From a checkpoint of a small mixture-of-experts model trained on Wikipedia: 4158 steps.
Below are experts of layer 6 (counted from 0) of a mixture-of-experts language model. Rows are named router (the router's row for the expert), down (a neuron's output weights, with its number) and show model dimensions 0-223. Each number is 128 + 24 x the weight over its row's rms, rounded and kept within 0 to 255. Numbers have three digits each.
After each expert's rows: "raises" lists some tokens whose logits its average output raises strongly, later layers aside; "comes before" lists some tokens at least twice as common just after its tokens as in all text. This comes from a sample of Wikipedia text that the model never trained on. Tokens count by the router's weight.

# expert 60
router:083169157112128134115162130114108119154109155114119141138176153154121078133125115094068142134101137112119155118142104159085104131128139084155170126118105124136115117131116077147123126103139154141114117124126145183145138107087163107124104141150167118130145133129156151111096147077120146174097132143100183091115116136155130159118105128138139122162139138118125144090132115144131085173160141105119088134138131177090163111154186117120138139134165078133134174132165153163105125153125132134136100113155129104092123109164181162142156118171118146152130125076128087119126147144081131119152104106148137110137120126136172155119144120141129117108121153122151136112124079102128117110147
down0:127118171115094106133162092121124113142157145125148162158142146128153112119125116126071145129142138139144124111122158105121142116139150130124127120097131139137111121093134131114122159133137121116135120138107119189145155149117156156095109179167102130160130151118058103108152111159093112109124044131095151171137187095114132163127111113133154166126146127136124134091130108159106152136108161132138129133120145140162124124147143093112134148122112106140117146175120146155185134093098124133164139136127159151120131125134101118099152140146095138142114111150140099124191122144126069137118167131090094156135118143147072178112150130140077099079156138131145166120115113130120124181113
raises: " ", "\n\n", "\n", " 6", " 5", " 4"
comes before: " ", "\n", " 0", " 1", " —", " 2"

# expert 89
router:123144139072103168098184171126122152122138136137109120097146153139130136135143118071118121118138166117092184098154115200092099146097129109130133148101100163132158149152122116134156146132164145123136140092159121167141132104140155132120116120125173130119126130133151151125148132110087140148151161108132152162134096148128121146096082139126146120116151136115128084123117106103093107169155154108120148064133142151089149124159145178146132146157187114116132129102162144169106145124131093129124103139143130133133101155096143130149151131138142149117157134163149112121146107112112089117108077094146130085144139101123109106154126098147110102171119149130127116140152083165151136078141
down0:125127181106142114128147124141112162063128145140097143127125166095114174136174119060080122146098133126142151117123123116122127141134100118149139117113119150123130144150119151117108159144151122140098136136127146128114136131161082102164061110135126132120146113080101131128146119159159112143102132131128145147105155137143135139094121172129116108151161122159120136151146140156182167132110144129096102122132155119095095110166168136098134129096129122118125123098161131127140153178116126109124152134161160105110086136171092126138125136129113158128156126122154149091120145151144148159137129138116218140134137169091146105139107118148065092112128133131062111117117108135085152165113
raises: " the", " his", " a", " her", " that", " their"
comes before: " the", " his", " a", " this", " its", " which"

# expert 49
router:123155162122140180123144145124101137153135146119113132142165133146136109147180119101110121159119130116127174127126153126076097162150148098135120158115118119139157125159121108117149118101136147148108087126116138154134104076082142085068131152119144066104159100092123136123102120110130159150102149149117174135142135116116133122125122127137172153153121133119116114080138090139101130162175157104140116121132134186108133078147140110128141131143146108143148120122159117127080140139147090144086099120128148129094104129136129141143129121128094122127150125084131106104151118124073089128138099072119183094170138109151149109140134115128155140125099177154115133146097063145134109088138
down0:161115155134194127157136160113120170185101115144144164120124122140136079120166141169097107123130139145117172142154134183155128144093115126147131125127137153100139138104123121142164136105110147096144125082125121137119108150159150102146103134113153090108099094143110130120153119124154083126090148124142132126106134123108116123149125145173117116100108109133139164120123095090096128140137108183150137112125124086128159130100135133103080174124140126099147150136141095129136137121111144143153078123102134153126119154118152110092094120184090110138145115143173099120082121109139170139125144140156208117132112129110107160153156096143071141149155116133123128124176133165159157120123
raises: "\n", "\n\n", " "
comes before: "\n", " ", " 0", " —", " 1", " 3"

# expert 62
router:115185103083139141114171111088142141166153138137119144124169157116112124120160113126120164131155150099088163094120137139102093132130131119160100149104120113168122155141077069080130147105157143120112167162120115126138119091140101107142152129117146109138092136139119175147164148096087124118127186130151164127129110092145125121102121136125114118103151166115123115117120127105149098168189119153129106079131090162139143163122115190140129136138162129147133139102135180109097163164124112141132088145152129076090116127105112164150133121165133129137183112111135098176119152135128146134121103100103127115122153124162130127128144112127134113102141143107153157154110094128141136113131
down2:144139099116159166115102165103083136177119104118125097097135149157150147060130117148102172173105134127112120138144118163105090137092070111104129130136119083090141125085120105124130126091108158121104116133117097132160092115139150132139142112160154143100113101167125120089164138154137108094156139111122118123116096115116130126135110137140092119152120108097100132130103149140112154099146152100119145120138128108143109098124134143152145177118132096112183117119140138149110115134156159168111070163142116079130115126131122137161147143096120094137129130088092136121134120144139132113151084163130132112131139182100157097177131135172116099114118149133139105083194125156097143129134
raises: " a", " the", " an", " his", " several", " its"
comes before: " the", " a", " been", " his", " an", " her"

# expert 69
router:106162144091147106122126144122087126137145122118156130113154134119144157148172135109106154130118126146123160114151138134102086116153145119108125124108151150132101111119124059131155143109120115133122105147142118176111151091108123071111124147116188104128144091123151169133145122092132159146099134145140195144189129161120141138105109098108141116109147080128130132114138139120111112141148163145151119095098098162138148060192179130130125107164147124151136133087176128134117136152129112144122133112158143104139078129105151138143122103157085139131158127086122122155106112097103134145111127092102162095126146124132162134110145111145146136112130171173132162090109095117159089114155
down0:116113133148156121123113130183136121151146142159128155137108098183105140110144077161128115167128144087186145133113105155134116107116141103118111135125110127134124121097093161117129140106094129169141123089119176107172119135130157100149122136117121149135144106169176137165142123085106143160159118140160096124105134128163095102103155101082078122110173122155119092108161141132137116141087095120112145155130069150119148109104128151133121106145116125152111085148152136131116146129157187086124151128137132136158131094122119147157165132150150120099167148094087153151122160106127179137101104122121109145099169181105117121132148094132117145117124154139172130136123163134131129146102
raises: " ", "\n", " 5", " 6", " 8", " 9"
comes before: " ", "\n", " 0", " —", " 1", " 2"

# expert 14
router:115173154122108149122157158185104097105096147109136124137116183185093149164149113129106164163124127143108150102137138131123118111153112111133141136155117155141144114182113137103146150160160137115079123108155129118132090165131133092062120127123152118133106092128138150138138156118156124134110142101116129105147122110139142140103101076126159132136152094108136112105119115172112142113197124134147109118122101147144133120180137110085155150166155142124130128125139146160086137145113099131130120174101172129123118119178157151124139140145118134098159099137143134170172115098116152121114082103129122078183146095111140127166141092149134131130144153105105148158095122118097111103149
down1:141131163162152149152125143107133107155107117150182127114127069149131168115146123135133139094137102184137138121150128128135129128114149080125149163123132101123097122122141110164138093088118112109157118134122106113167138150120166107153128103127147160137126160098132127136089095119119089114097119094122150141121132086161123111145099167136124100114144125144092104117185100114130119097137118119115112094146134157131124067139121145103114137104140151089118124114180132064139139105142089100144137156121155128111121141144150115091166171126109167119122132123118113153102112096171120097125090113135137077118143134176121108125139120080060167161164154125173114118096123176137133121143
raises: " (1", " (2", " of", " (", " in", " that"
comes before: " and", " in", ".", ",", ")", " to"

# expert 53
router:103148147084109184111177137138105120140164121120105115108143122155084117132132135136107154151146170105110152125176144159101103159145132123137123180139097176171161160163146094082140140137166152142130138123113138136130139112182168106164146113130154120106133144103166132148134166109086103151139111086116144137163112104149121135114100136139130100133134120091115123124110113112127108145174134112157132100124102180099191124119131162146121135115164119141117115106129141158102175182137091158087095152112139111124112142094147129135125110183154158128122113133148114175132104134100111122092077104119123078137149127124112101107121101113124114135172130098110128117138111144150118098139
down0:198109130100130088075162079131133153118129091109128173107094104123161127093139132157083155125136146105118170134150119171131101158156119092127150145137197134086102172129151129160088077141160145132125125127158145174089096156104146122133125156140120110145124144094069092140125117134147144149093116104105134114125138111102111138141111171106121115144116158086139104182098132142151123149121145118116141104129066161127092125149113161115127139107132136107120124130147129124114129135127134138092147102154118137132167110125119131135141138159160133105128109121099155109165117126136117139116157066097158142105163139117158101091122129123145128112124135101110122080138172101156134139125
raises: " the", " his", " their", " a", " its", " those"
comes before: " the", " a", " his", " other", " its", " their"

# expert 2
router:144137130087110119134174161123106114121091139135157159139111155128116166164155117117114151160094133135136165077118110155096096115129133077134112162135084129134123099143103115096140136128132114128107146137152142131152157140149172121163119083141175129108129123150129110124125126118158106154111111116136162140144147139162143122149104120138133106120170099087133105075149141103071136178132149072100108118150128154120146129136160176090130145129126105163144133128160142151126184153113084129122130135128103101095061161151133165129155135126140146100115138140135091115112137149111149138080096094139125085121123099131133125120163108130166097124160181156140124117120107123093153144183
down12:123154105124068114112077120144130125136136106096097112122114126180117163145097083114135138127150104113120109101107124138114130136082132110159098119120111108124129184132120135086142170167121131112148109102115102109117135151144119082117119159117110128150076144092117109095113145138142131116153156143134119107129176137112114133083101147127166135158164131155156100120130077150118161146137148086152107154119122118118115132171113105126162161123152113184137115126119109112125121150113092112146123112105145138114124132137139141115136100126103066133136116140218160121116133120083145120131087149162124151163117142082160114167111123158115110104176102168128136170129097154119152085129
raises: "5,", "7,", "3,", "-", "9,", "7."
comes before: " |", "4", "5", "8", "6", "1"

# expert 45
router:072157112147131170152140145127128132140081119139156159142129163163121111133119125132105149105101131094135156110153147149100118069137134116123178184099154103150155129135117147057129133107151112157106151136137135157085143096130145079140155129105155103093133095162129104121106138091126137140127156112163147122119143128145127135138125117156133121108131143120081122078151144153098128160129179108156112097144121145125177141130163184077141145138160066151157124072131128119098144169122131117135074135103111128115121141119174120121156136127111124139154143079141113132145120096115131133112114118137161127134135099118142153151118132156169109136152145147101114122118103182080119141140
down0:132093074158125167112135111134137127125169139116128144096134117139099135133102114081169116142161145137117135082120132137090121184128112154127135148157174100123080136123118111157098199158130162139149095119136117146169162130118126106111128118115133146123138113089108151123111131086135114115104087120150163106109071101182139129112121149139145118135102174087110097118111089141125119102182129128116167142095130133116116133119134134187155068123118145111160151119102134143107118160103132111166116102175130120113132087103160135129136140135133093106141126111135099120128169152122124127149120185094120130139114126134074091120111161134111157091150147092153148138145143131104140138159
raises: "|", "-", "\n", "\"", "===R", "Other"
comes before: "|", "-", "\n", "|---|---|---|---|---|", "|---|---|---|---|---|---|", "|---|---|---|"

# expert 8
router:124168123098169149139140130118108071128121127157158137142174115182110116116128096116103136159103146093122160090111110117101103098144104030164161175109122116152162108127109107071133142131143128142128163120117108138102157085099137099120123129109135140095175140152157124105111119101138150159091127123135134104120113131145117168109069149164146133140153097128107108090138116136143105140152152110105107113122127134086145140155176172107171164130124093101136131097124133129080130141115145142123089128119117114125095118176146154105140123125157145145130128120129120182144123104109102105108120084114124106151122098120157121139152123177159151098149134126110103138126107102124117101134
down1:121163138129161172152170162096108143119134134161124120114132153114156141151107129134109170139119083111100124122094099083103115128140122108110128095157111137117100133094152103184162156125151164183114119143117133117082132120085173136148107129142185146163175121156108138065133116155119131175113109122159155132145114174119134154082150143130112080172153146111137132146076141133148133149123152138145116135108093156117128128185138118153102141126139136146097146136126126104133108150154137154119119163150141160122129101116143130137147115107136159125116128140101126128194148098134120087127163148175119133129129151115158084122124070148114120108136162096136093137121097136131169130126
raises: "-", "\n", "19", "|"
comes before: "|", "-", "\n", " —;", " 0;", ";"

# expert 61
router:111174134080104158154156157158111098091079116138094147134148162133075111143146086141076157188115125135145148134152141153098120120150139092153145143123119133135144111184132117118135154146159140137108105139165101144131106159144136099112161146112146100101091084133129128097100139120112131139139166099118142138116096104120134124103123118144142107143135151120132106106122133170127140093140105149137124100113107163139138115156122127102155100165147115105155097100182134154097162175127098133131074183130157123094106120143140140142160146132121178127193102106129088135147123131126110118135127093146137106154164083145100126139153092112117087168157134117127155127124105144100121127155
down0:150111101139115125138118150141159109086131132138135107145088118145129110093159110093128131136117117115145151120159117138098149091140144127126172119119127107108120132158150109111119113123153065132113100146088137133125130096096109129130171136101101083102106153162120121124126088141159130146136097140177095129153109154128113169107116156127176153109116121122174122103109116078114122108078181150133153121164150105069153099117144167116154090145139107093106136101128069138152113161071136148133102125144087141091146118090121121096110114121161113118131142123159132123138123134126116149099107133106103129155116152102075125119133132132095084127117089137095109126192125163155143128178
raises: " (T", " (L", " (F", " No.", " (S", " (C"
comes before: " of", " and", " in", ",", ".", "\""

# expert 77
router:112141122096090123127148135095112107120099106106166143142146147171146159129152135114116130109085104139120160092150093142121066108117116102145172155128095116169113103141094090085138133118125116130122151123125131159128140090134133124134088101129142116123134131135119127119137150130146104170085119078117159152135148096165139124116092117144120142142197103116139113039170128160130133157132089102125133102130102154138145135174149123109119167118150120146138116087120173145130160117105072122129106108129126145127083149152157175158179149187140137120156127096133117148129149155102115127108107094123139122159103090151143100110167093134135109118152136111142137123105102154102133138142
down2:080142145150133129092121124104145122116155155156120131134105126125133107110115109182118156180099121097114144090140109125089121151127146152136160145113164164105090138161126124127129105142128135109113113107103141133132132119115111109125106152096144118095101071157123137142116112114092127172141176097137121118151102161097119106124098121142133133125125111153113149121138139112102108145102116132161149130142144165137108085096109133152132150120158098169159133068130188132098137142130111136163128117149125151098111124103107097160112131091142161105140164140160113104174127127161090111083090126119179122067133163122159094074121070159119146128080116152118091141112131141146151122087
raises: " |", ".00", " /", "ug", " or", "?"
comes before: " |", ".5", "',", ".4", ".0", ".8"